From a checkpoint of a small mixture-of-experts model trained on Wikipedia.
Size: 14 layers, width 320, vocabulary 32000.
Training: a variant of SOAP for the experts, 5974 steps.
Below are experts of layer 9 (counted from 0) of a mixture-of-experts language model. Rows are named router (the router's row for the expert) and show model dimensions 160-199. Each number is 200 + 40 x the weight over its row's rms, rounded and kept within 0 to 999.
After each expert's rows: a language model's description of what the expert responds to. This comes from a sample of Wikipedia text that the model never trained on.

# expert 14
router,219,155,302,208,185,154,208,206,160,258,203,217,120,140,231,197,223,227,210,268,212,190,148,264,200,223,152,206,215,182,250,272,188,232,265,196,257,154,203,229
Description: Parentheses and line ends. Opening parentheses after quoted terms, full stops and table-row line breaks, plus adverbs like especially or particularly, often in music articles.

# expert 9
router,190,187,184,206,173,190,200,168,174,261,230,176,136,150,210,148,137,198,235,274,158,170,123,224,183,189,140,239,299,206,224,207,188,204,280,203,218,217,171,196
Description: Table cells, party names. Pipe separators, dashes and colons in wiki tables and lists, especially election results rows and party names such as Conservative, Labour, Liberal.

# expert 15
router,196,188,221,248,205,108,185,258,134,220,210,168,152,156,245,188,229,246,192,299,165,223,183,183,202,239,128,224,169,186,244,225,213,211,224,235,207,235,161,241
Description: Initials and name starts. Capital letters as middle initials or the first piece of names and acronyms, such as Robert D., Raymond F., St, Mc.

# expert 26
router,248,103,184,172,153,128,187,222,161,244,212,206,157,194,227,192,190,162,118,252,190,171,155,256,179,223,144,225,235,161,228,229,195,224,275,247,238,133,138,177
Description: European name pieces. Fragments of Spanish, French, Italian, Slavic and other European names and titles, such as de, del, von, na, accented letters like ž, ă.

# expert 27
router,226,156,223,234,190,145,179,190,154,267,227,264,146,155,213,169,199,235,240,206,163,229,172,228,212,168,153,217,248,211,206,236,216,241,222,188,189,198,168,179
Description: Words in titles. Words inside quoted song, album, book and episode titles, such as Love, You, Your, Soul, Hear, Goes.

# expert 17
router,215,205,193,188,158,145,164,230,126,210,260,218,166,189,244,138,200,172,252,230,185,256,132,242,199,249,204,243,209,149,214,247,156,259,193,214,242,186,202,224
Description: Institution name words. Capitalized words inside names of organizations, awards and events, such as National, International, World, Royal, Best Original.

# expert 22
router,246,215,179,236,217,149,186,197,149,209,221,221,119,206,203,172,155,240,169,219,213,183,155,207,216,201,160,194,220,182,238,242,142,211,335,187,212,169,150,182
Description: Narrative action verbs. Past or present action verbs after a subject in plot summaries and biographies, such as moved, signed, appointed, runs, returned.

# expert 19
router,226,198,222,230,283,145,186,231,157,220,204,220,158,208,201,224,195,212,178,310,249,169,221,184,190,211,180,257,211,183,224,208,219,216,232,149,248,159,172,208
Description: Centuries and periods. Ordinal suffixes and period words in dating phrases for buildings and history, such as 19th century, Late, Middle, medieval, Gothic.

# expert 3
router,241,111,152,168,240,172,200,241,162,199,251,177,162,184,216,179,179,195,112,195,206,225,130,203,167,227,192,218,228,153,293,294,161,244,216,178,256,92,205,171
Description: Activity and field nouns. Nouns after the, his or its naming an activity, field or attribute, often before of or was, such as production, construction, design, title.

# expert 25
router,200,141,258,210,243,179,182,213,147,244,174,234,151,154,226,187,176,192,194,260,180,205,123,270,195,270,190,192,226,187,259,206,186,247,254,214,244,141,206,204
Description: List conjunctions and quantities. Connectives and size words in lists of items or equipment, such as and, of, with, large, numerous, small.

# expert 4
router,236,133,261,240,219,173,203,224,154,225,188,219,132,148,223,196,206,210,168,268,199,221,155,254,236,260,171,229,235,163,243,229,184,233,269,261,240,138,218,201
Description: Descriptive predicates. Adjectives and words after is, are, of in definitional or encyclopedic statements, such as empirical, unique, free, collected, rare.

# expert 5
router,225,166,201,232,208,189,205,196,154,268,229,235,151,180,222,152,240,226,218,242,192,225,153,192,254,186,166,207,237,158,233,250,197,234,224,186,229,120,164,226
Description: Dates and in. Month names, day numbers and the prepositions in or on that introduce dates, such as On 16 February, May 26, 1956, in 2018.

# expert 8
router,219,137,269,208,192,178,197,236,159,256,197,245,123,167,226,185,199,226,179,287,189,228,160,268,238,235,181,228,207,182,262,225,177,222,251,216,260,167,213,232
Description: Given names in lists. First names and name pieces in tables of athletes, teams or credits, such as Emma, David, Steve, plus some country names.

# expert 16
router,217,158,247,232,220,130,167,203,149,197,236,229,169,203,262,149,167,201,151,283,152,184,112,214,265,174,221,216,177,247,211,225,146,192,252,193,233,204,212,210
Description: Hyphens in compounds. Hyphens and dashes joining compound words and place names, and prefixes like non, anti, co, multi, as in grid-connected, Stoke-on-Trent.

# expert 20
router,217,141,229,214,212,157,197,231,155,258,201,231,116,153,212,182,187,220,222,256,229,186,168,258,229,251,175,221,218,154,227,236,175,239,241,194,225,161,205,195
Description: Credits and mid-phrase words. Mixed words in album credits and technical lists, such as track numbers, drums, percussion, "performed", "the" or "of" mid-phrase.

# expert 18
router,253,195,220,238,221,165,215,189,176,209,226,254,161,104,201,158,178,187,166,248,163,211,215,219,232,182,210,156,242,187,238,234,188,212,228,156,239,166,195,222
Description: Newlines around headings. Line breaks and == heading markers in wiki section headers, mostly the newline right after a heading like == Description ==.

# expert 23
router,241,116,236,199,201,160,216,215,175,248,179,225,124,160,237,185,197,232,207,264,222,195,146,246,228,252,166,219,227,170,243,248,111,228,248,226,238,155,192,236
Description: Word endings, Latin names. Final pieces of words, especially Latin species epithets and foreign glosses, such as -ensis, -inus, -atus, plus closing quotes.

# expert 21
router,222,155,146,229,167,139,120,231,214,211,235,178,169,190,236,238,148,242,201,247,159,143,162,177,196,182,242,172,220,155,262,253,177,239,235,179,173,161,109,180
Description: Infobox list fields. Dashes and newlines starting infobox-style field lines and their labels, such as Born, Spouse, Preceded by, Family, Type.

# expert 31
router,224,160,265,224,190,175,195,216,140,231,184,216,135,160,217,167,170,250,198,283,222,185,139,232,198,265,183,227,217,171,253,228,161,246,254,227,239,158,220,237
Description: Years and name endings. Parenthesized years, final pieces of names and years in credit lists and tables, such as (2003), 1833, by.

# expert 2
router,169,194,232,248,222,197,227,207,210,221,229,216,154,170,202,194,212,206,216,243,151,222,186,222,250,204,165,167,259,169,192,259,199,244,213,138,227,215,158,197
Description: Numbers in tables. Digits, decimals and pipe separators inside statistics tables and coordinate or postal-code infobox lines, such as 0, +1, 5.3, |.

# expert 1
router,195,184,233,209,260,206,201,233,172,248,248,244,128,177,244,158,127,233,187,199,193,203,181,242,218,222,172,221,223,172,202,234,195,222,225,195,189,144,146,221
Description: Quotes and reviews. Tokens inside quoted speech and critics' remarks in music and media articles, such as a, is, said, too; also track-listing cells.

# expert 30
router,184,181,195,272,187,200,166,214,140,202,223,330,193,143,219,179,177,254,112,193,210,179,192,266,229,165,150,228,194,138,226,260,204,167,247,218,263,160,195,201
Description: Prepositions before results. Prepositions, articles and quantity words in sports and competition results, such as won the title over, for more than, lost in the, approximately.

# expert 12
router,210,173,201,218,185,157,145,239,168,234,213,265,127,206,184,183,177,166,169,211,191,212,199,161,222,226,205,213,282,205,169,215,152,242,238,153,211,174,170,232
Description: Clause-subject pronouns. Pronoun subjects starting a clause or sentence, often after who, which or where, before was, is or had, such as he, they, it.

# expert 6
router,190,187,214,180,249,104,183,188,142,274,235,215,138,164,216,194,209,196,189,291,219,170,197,250,213,168,134,214,188,230,230,234,254,218,253,200,216,224,182,218
Description: Numbers and quantities. Numerals and number words in counts, measures, scores, match minutes and tables, such as 120-soldier, 105 mm, six, 3–1, 84'.

# expert 7
router,240,214,241,249,147,196,100,182,213,230,300,290,167,130,238,181,190,205,235,235,100,204,194,217,221,170,181,217,210,133,181,210,161,205,206,193,236,160,172,170
Description: Census and demographics. Words and percentage pieces in population statistics and census tables, such as households, average, Turnout, .3%, median.

# expert 11
router,184,141,213,208,118,179,143,223,166,228,208,249,153,119,201,213,217,197,156,230,204,177,176,193,198,200,174,214,225,170,217,258,185,182,208,194,264,171,155,184
Description: Clause-ending commas. Commas closing introductory phrases or names, and subordinators such as where, when, However, although, because, as in "For this album,".

# expert 13
router,231,155,276,231,226,169,180,229,159,272,193,260,128,154,224,187,210,242,216,259,182,239,137,219,221,261,175,170,213,193,245,228,210,244,270,215,226,147,204,251
Description: Purpose and capability. The word to after able or need, plus conjunctions and nouns in explanatory prose about tools, organizations or finance.

# expert 28
router,156,154,222,262,161,196,155,189,188,238,200,171,214,150,235,229,203,235,200,232,185,212,213,238,187,240,180,203,217,184,215,212,230,211,284,190,252,219,181,219
Description: Sports result cells. Cell separators after venue or location names in sports result tables, plus country codes and venues like GBR, Stadium.

# expert 29
router,224,187,257,217,231,129,128,193,186,199,297,201,108,156,217,182,199,280,215,247,174,168,200,217,207,180,224,222,229,146,189,291,167,201,244,201,247,230,177,199
Description: East Asian syllables. Syllables beginning or continuing Japanese, Chinese and Korean names, such as Shi, Hong, Tai, Yu, Tang, often word-initial.

# expert 10
router,222,161,222,228,217,163,118,200,136,214,202,278,149,101,231,135,159,210,180,196,184,213,201,266,145,168,135,209,202,196,237,229,189,189,225,205,182,145,172,245
Description: Table headers and rows. Pipe characters and header words opening rows in results, chart and standings tables, such as Votes, Candidate, Pts, Billboard.

# expert 0
router,219,136,183,273,176,153,163,217,153,295,203,196,163,129,243,187,168,197,198,184,195,191,212,224,205,223,204,207,231,212,228,206,195,234,235,142,240,196,196,160
Description: Common nouns, verb stems. Content nouns and verb stems, often followed by -ing, -ed or of, such as fire, lack, consist, flood, heat, check.

# expert 24
router,227,136,259,219,199,162,194,209,153,241,215,211,129,155,219,148,194,215,203,268,202,209,151,252,234,243,182,218,212,209,229,218,139,238,239,240,264,154,210,240
Description: Occupation and role nouns. Occupation or role nouns in biographical descriptions, often after a, as or a nationality, such as footballer, politician, officer, commander, chaplain.